{
  "d_model": 384,
  "routed_scale": 1.5,
  "balance_bias": false,
  "init_std_router": 0.0222,
  "init_std_up": 0.0181
}
Below are experts of layer 11 (counted from 0) of a mixture-of-experts language model. Rows are named router (the router's row for the expert), up (a neuron's input weights, with its number), down (a neuron's output weights, with its number) and show model dimensions 0-127. Each number is 128 + 32 x the weight over its row's rms, rounded and kept within 0 to 255. Numbers have three digits each.
Before each expert's rows: a language model's description of what the expert responds to; "gets" lists some tokens that make up at least twice as much of what it gets as of all text. This comes from a sample of Wikipedia text that the model never trained on. Tokens count by the router's weight.

# expert 1
What it handles: Dates and prepositions. Prepositions like in, In, (born, month names and digits starting years, plus list-field labels such as Date, e.g. 1968.
gets: "1", "\n", ", ", "\n\n", " (", " in "
router:127141162128133139140180143180115178136100120154152110088143115171157151117132073197097153138124120176128108129160121098150098085099153181130111159119098139117091092158134153131143069158109104188169137097089142141088113131108076086145139092145127056121094090157191093099188133095183134058157102132184146114164073172105087134144182113117130086086095126095106133086161106159143108133107
up10:096211165122183140153171159148088102140120172136127120078124092108155111135090088091126128146093152154115154114158168097142054141151115121106144111163082141101155120109162167122144119138154147144078146152052099135144120117105110154037133136111141129075134163126106116135098128038126129141103100088130134178189126062118099122219119101083078139109066122107130086101137137126121104153157
down10:138144130100078051154119132119148107114123133139109138111139128122128129152139119121124068113110100168150092085110147176148141134105120124121100103108169151125154180131081127161116108156101169126122117088165127175094124128182093102158113153159140088108091107126134104117144157152133178101092090123112178097130140212127136156145185156107049100038132094105166134133091119162115135100147
up11:141172136123114199095145092118148106119153143114139127124150163139092167178120097094130129151106172077112147097134215133103133160203147095112147155134132152113132099132054163121133160147133179133126143093147127124090116172092137061171106132083072180136089112107140114159112137084087120147155126126130125154128139106188129160171067103144127139176092105097172119112125135164129186167133
down11:126127136150094175182118128100152129173148148152092121187102123152084132094165186135096113090165168142118122135167156149111148126175168117148094103106104076144143190159073108128104103185174115110156121081147149086140135106138098104109159059099160133131109140131178118078154153137144073162172139090146048100074072158122111066112090156091103094129113114112137124040139124090102164143153
up12:166132107120127184124135119150127159147106097072150119094171157134127135099137098146088170077113143114127127143132154120094188124140130098106138105067141147151093177151138135094107129116192132169112108135079123173174113153064121100112111119137193147145134113131158125114110109077127156126113118131138115101147069141146129149135136163141119096096119154104227130175103074150103148113131
down12:094097106120096127164151114138123138083123102198182106112236116141147180097094135148131172143087155178138208180082134148130150075069089128148176133088140089143174133060106117138136108147099124195166167119117149147106113200112144089160119207132135127119107146142116071151166148093122162122111150100130105130079103127093084183144102095099104113187046060125120138093085121101140089135128

# expert 6
What it handles: Sentence-final punctuation, separators. Periods ending sentences, table pipes, dashes, semicolons and degree or prime marks, plus numbers after commas in census figures.
gets: ".", " | ", " ", "–", "; ", "| "
router:084096139139129191095128098099154115127131084128088136154111176162117164125154105174060078189164148076128131129146140127093138178145113068096085115094102134172142210133069146128121093060159136146167085101152136092113122105105110176125098104126137141112082148100190110066141113149174083110099079114137026119056143133155137091161193086092106130042081145016167183135108170126130178117099
up10:085150122129092129176117129163122116079113176126125199076138139177111132091133122141119126144113126118128135136156125136130089163125134069111145126168106089120094119128138094146159128105074056166093144173156148115135150189102169130166089126156123124101150143114129076159149151128063146125152055104136147066125118089114131149109087182116166138093109136125165086154104092120191120116118
down10:141120123129157126161105114174097088119175082136160145113086101163147181191175146127105112093116163113113171103101100164117146118155141093105120143181125180100065119117122147123085110083104140103126108113134153083142103180107091116086135108174154151116134133121114127097116115097108141166196123111113118150079127166075127110147081091129113164123160129150150157160125079058128156106115
up11:118130156141131137064115089163089105132108146127086045170101145093123059158132156126108089157106206113201139167151142124146116111120108177192081129106125129134106112115136152084146168129147118130121145132152119137160098122142148176127144143186144168133150161100129119131149121147137126161097133164111160119141070181144110110128159113112115116099150178069168083158151163111112137166079
down11:118098151125157095140139106097135128149088100101137127137138112129114152143125113132123132116118118127136131140133167189169105150108188114106116105106141157133121148159078020155119094153144196065085099181144116154154066159132104123155127159134118115077160069127204080185132086136141151141175115129127133156125123133174133097147062167124106133163137159175116137153057182118134113085127
up12:153053061113081198145099125131121141117170113133112126141112129106127100123167144159105130232108120134110124107138117120083189167093138112082139102099150130153188149150142108131131141097122163147172172147072148130072103103132115084131181094138155118185054118113142128173086081180122078104196113143082132114113114109137172073122148069181151125135130117129099150092126136119090147202163
down12:139172140179118105200093129141096119168133192120094125097135107112118134145061127154128119153103131076099194077182132162155165191083084120159085160097128163128080152203128024131173090175113080120050131131148115114160091128176138132169098106128117173110103120135075138094072047103067187093124188156150124072123120054171133196123145000142196146147110092189084117106196144115131167094104

# expert 9
What it handles: Articles starting phrases. Articles like the, a, The, of the, in the, plus capital pieces after hyphens or list dashes, e.g. Polish-English.
gets: " the", " of the", " a", " in the", "'s", " in"
router:100167096106125123170124149078120119115092157120158147122127149121171057097147139155174148155125130129176049151123112189101064113121134162120102081024147156185159176132142139134134127069142137094165111128104127097151158067135103162122114125116095163098124125114154105148124172111118125173095163116159146114176058134188168161113164105112131123126064115101119147118114096161142075209110
up0:109123088132167116155115143095124181136115095139119086110172113132172092138138125129073154132130085118108129183153085125149102145112116189102165130085125098185099179093149110144164151119145132143106137170195198134163126063124112171136139156173129080078098175135123094113127146195090146132108139162181182070175042103179115066084115127139128128120095144088144153134176116132090114168066
down0:190192099127181144138100122107178149144150102147066111078154114121092103091126127169137069112141114181147127180150133174094202120129169206090176117127112171113122142121172130104120197134165094119089094152127098071167144105097165121165134096079083112044141195125199145199115077108148082163123116157179124146142109125186133122150121139096094169082103138107085126117127090104144114098106
up1:134162187077114122179153114101158051140155086166178129165074106160170129108149110135108080152156113131190091145097186137110136216071115124097107106120123154125152146197167110170172096101131123181118136157106122144164170135128175091160152087090115150053128139084100167135104157142164174155153154111124121174162129139167120109187122097135140161074172149133121117107121073091160163102204
down1:132121098167145138093114126143144160116177111155095120094137166152113128124184128086104146098100119122080175126141082080090064085156084118124113128173151139150093127130161132147100063106138130036102107116171150112090066148133087159171128098132187055179148077185152195143120150088177106149158121130077145163122163193101142134133150106124139113135058094142101097086091104102134163166111
up2:161202127087145107090136150146141035114128074119139170160105203177130152185096095123111132080094123152125104161117138169151137145130105101175107133102105139151083185120169091121114105086164185168156177103139085059136161091104137127140140104127085109118132140132178073143083183169135115101139119103129131160105125117131123133166155123140165172152063072135131108082167134110129157105120
down2:114162139128085154138115155131080138133130104172131107108087090133187105126077158175089094083078040171148072157130121118180086139146105115181066087049163121126112118133130147127123108173153195137129100137142206090133161157160140149123152088051148117065129168126113074114178121120062118131103134144112147171073150157171165090142135140185129100197155073117138163126103137143105126136118

# expert 4
What it handles: Digits and past verbs. Single digits in years, scores and table numbers, e.g. 2024, and past-tense narrative verbs like played, moved, wrote, based.
gets: "2", "0", "1", "3", "4", "6"
router:138124128131132118172189072132148109125071111125152158167159086146164135100108112113154158116117129193144059173132157078164112171199138152120094155137144125181087167163116108144104143121157139163152157139118149130081195160154164092084146116105150105140083078125125160120123144156125099099178106098131125125121092115103139124126089109130096085119144182162122172123130168144162130144121
up10:146145149137134071168096163196166097099084148065153173085150143093107163145139203110151115046153127172141122143100117148110083142197175132108147134101080160144171174097123167147081162152182185150099097136093134124152188124135103147105152168103130112154116068149141085212096198142158139113160103088121083140135103190148162108206189085120140096144176073134149134185122097156105113142144
down10:135107135151103167168047106128155121118147144083150137152143146163143114070141145139141144133149151178062106108143060204164087009113084091153080125108118109196079126143107115146080173126137134085159129167084164163096112152134118156125176115091123090152143166178149137188124160111114136116161120134129107136079194167104146160124112216168124094170083137115125141085128137098155134115139
up11:129155152125081127090177144168144112128130169099128115178076124049137086102120130076116144078188152154211063112129086150124121100110114147123171174140097179190127174151108155168150169141125121129165091125060130102065133142144112158171158171106124186151135123134077124158112115111199135138112150096163132141089114107115077188148106127133122102110123185192065126115102158149152104191189
down11:131137076143196160071182138126123087172132150082176081107132154131177068186138121121139155173164124098154115126147130093147129130131106088099162099091100179144149104126164092079104200141126091155116101063174119169098063163076122103168141075121076068132178144093105088125179169122158141100142150166091198118102107148076146080143123097125087168095057100068146227120145107106155041171175
up12:125108114123167095134094141105112138140154113158132057120113154136139149128132080171104200154065101118066058129113120103173132127117147147186138167091112145159107089203218162138104115103150161099127127137117162127101131134090111073170141103113104122115220137075048130135117079124111138136099168105102165143154100124145079091100132180188105159090102122111096099127175145136113098082094
down12:149110126073078103145133161122112131135193137160072126175112159125129126143082111122128102108139141109170101087170098155193103146114158139072112119152183148127148137145096146147142097115122128050171059116166139116146154177124136081125122095135111097082122150163108161138073102054142167120141175168177130197120130137129079166157125231197098147145119130189152128172119127138129170116135

# expert 10
What it handles: Line breaks and connectives. Newlines, commas, conjunctions and clause words like which, who, has, had, but, and opening quotation marks.
gets: "\n", "\n\n", ",", " to", " and", " of"
router:113080185134124102119199062144108087166126075092108121153115178141112096135077141154121099126138168133115111142116068138131148199166151132152140167112099136097087085083115158129186128102131109168135097067144149094113104094107184080097133107113133075140131126142132145031186142176134133064112090120145152102070140100138112130132172044171111074076131197084185171094169135166130081141135
up0:118102134180105165131147085128086108100143093134131132145123117164102165086149135129133078102165214116113108077172077090145186182167073160140146120138132118153115180191131159172100093136149123191132111151081145131136071111140087130168128150127160073155142139145129103138110125102157146153136138114115097132153121126155084114164126105090112062149047182121128130079067177131092079135134
down0:154114107133120151217140096081083062137122118164118131132062149104159120101111135101126109193085079128178102174121042137147165142140109090136140095082129145081175116133181116140125130140173117186174166132118094124132143161152124139109189117126146118068155135068113090125097038147125141137045184125164106196092134165109140133038232033173089183098173179120121092167131124157079177089129
up1:149104139120090111158141073149110066096137135172135109148191025139119119173179083141101122061113165176145141111088097094115132162116108123112118149138192127146146154163092142112123119187146146126078160108121153090083135093112115155131144119056103154127111135155108157126119133188097075144096120143125136153182191097050102104113134080132104129085132176181122125177150124132145110109152
down1:111146076111135084144128138092086091125072109123160166060144088098145169080194109122136143137159122144165171126097095070152137155109138140149165100133102103114126115144149108167106114168197153111115138146159151117147121104126148112128145154144149137121104119137082189101127098179203135136135106162082148081111132126166102111096106143178120134158189168088071084157081129171107105118121
up2:126072103123152073104135127162190112120142118096093107130134170129101139106116088133141027109107105159114146138157140137103144139097122070124133124075068151101091089067090150117100133133090175173140041131206132150116122097115131164119133125173107104190120110151061112090216106085120082127186110093141093137136121122089123135119131114140213064090072131121091142110159137171093075112158
down2:147144129109159107139142116170122087114124099131140155111131141137161107148173081106123067181168085148121135148107119125108090146148114166166160139128128147057072031100128085137121203213155142121110088144109113152172137100125097137177149192149151118157085095127165090151197109140095085089125161102149191160201098199138139113089117135132124145138160128078151096131135111085142078113141

# expert 0
What it handles: Table pipes, closing brackets. Empty table cells, section-heading equals signs, closing parentheses after years in lists, and odd mid-word pieces in foreign names, e.g. Kfar.
gets: " |", ")", " |  |", "a", "==", "==="
router:145096154169123142093173149099125191033152067120123141169063122199176107135070113080132087146146156125187153109159145124133124178147113132157138088143105143152127135172142134097147147109091181119095170141124099122126097166123142088149140151115146118152122113099123077102127171130140138123125107139181153124180097122165159134126111121119116131088093149032110146100149159162179139165094
up10:119134036134158136104076132126144150127152109114100173082193159113130110124082073170165122114088170105124149123151143134107130110164204100165083126141086166179143114183180159134137158061098118114078181125126105170130039131091108160098188099133169094162144146072159104178151133121083191179140142189097134155103132150117150102089125157140113103162159142088056115106158142145113178161075
down10:135100140117129128174122138135109114178137127098097182141105094159105135146095109131148107137156123163142087086133137138155148169120166165132115196133114106075116133118131131128149090049147141127110202127084172145091111047112108142079104089192204079108126104082141138114127115183096122140177122111127080178133162164050066084121109082163106160171128145147164143162152081114108178148105
up11:107096137136141123163106161146182096149080124158113068134114133159138169095140130131100129200168127069174143113138123074137139129111161054126156180134102112111184129176178058049099136129205114117141147143087165049144118148118155121196140133174190083120138011132147112135170095128102133085122124101154099121135145153132084126072113153154141105082137124105150175131117155092130061137087
down11:127157080102130100146073113116150119073094095110086123111080074147147147149132180140176244151092121121154198091109120148127127121197151173186133155067108108139156141122164122084100098070141113158125142120148079109100083120127111056101145114140158078114116154086091154123117076114117105158162103144100178116206113159113084149153180134067115117159152146165099117107082149145091178143148
up12:174208119111145125149135212162119114126113075124089107127114150119202186107099157121190180103122143168144102133143094105099134093168146109115157082177138139075123099075138177135156108153128138153082134117125139148148145146082146086130117136089135122188125079096123107099118078064033109162072155089083128177148128106103153075168110117179129161125150097113086115120104187127123088138169
down12:055182138100123090175133101107166190131088110179099122096155138089132093118100191144133125143148086117147147141088129119028164168150142134111101117140143130111071126153134142166104098115138103148145144135057125156172177099112123081118123151097182119118147107096125156142160125166100110096244194126084129129081150123114118091143126108122188156119113143115123112106135117144105136093105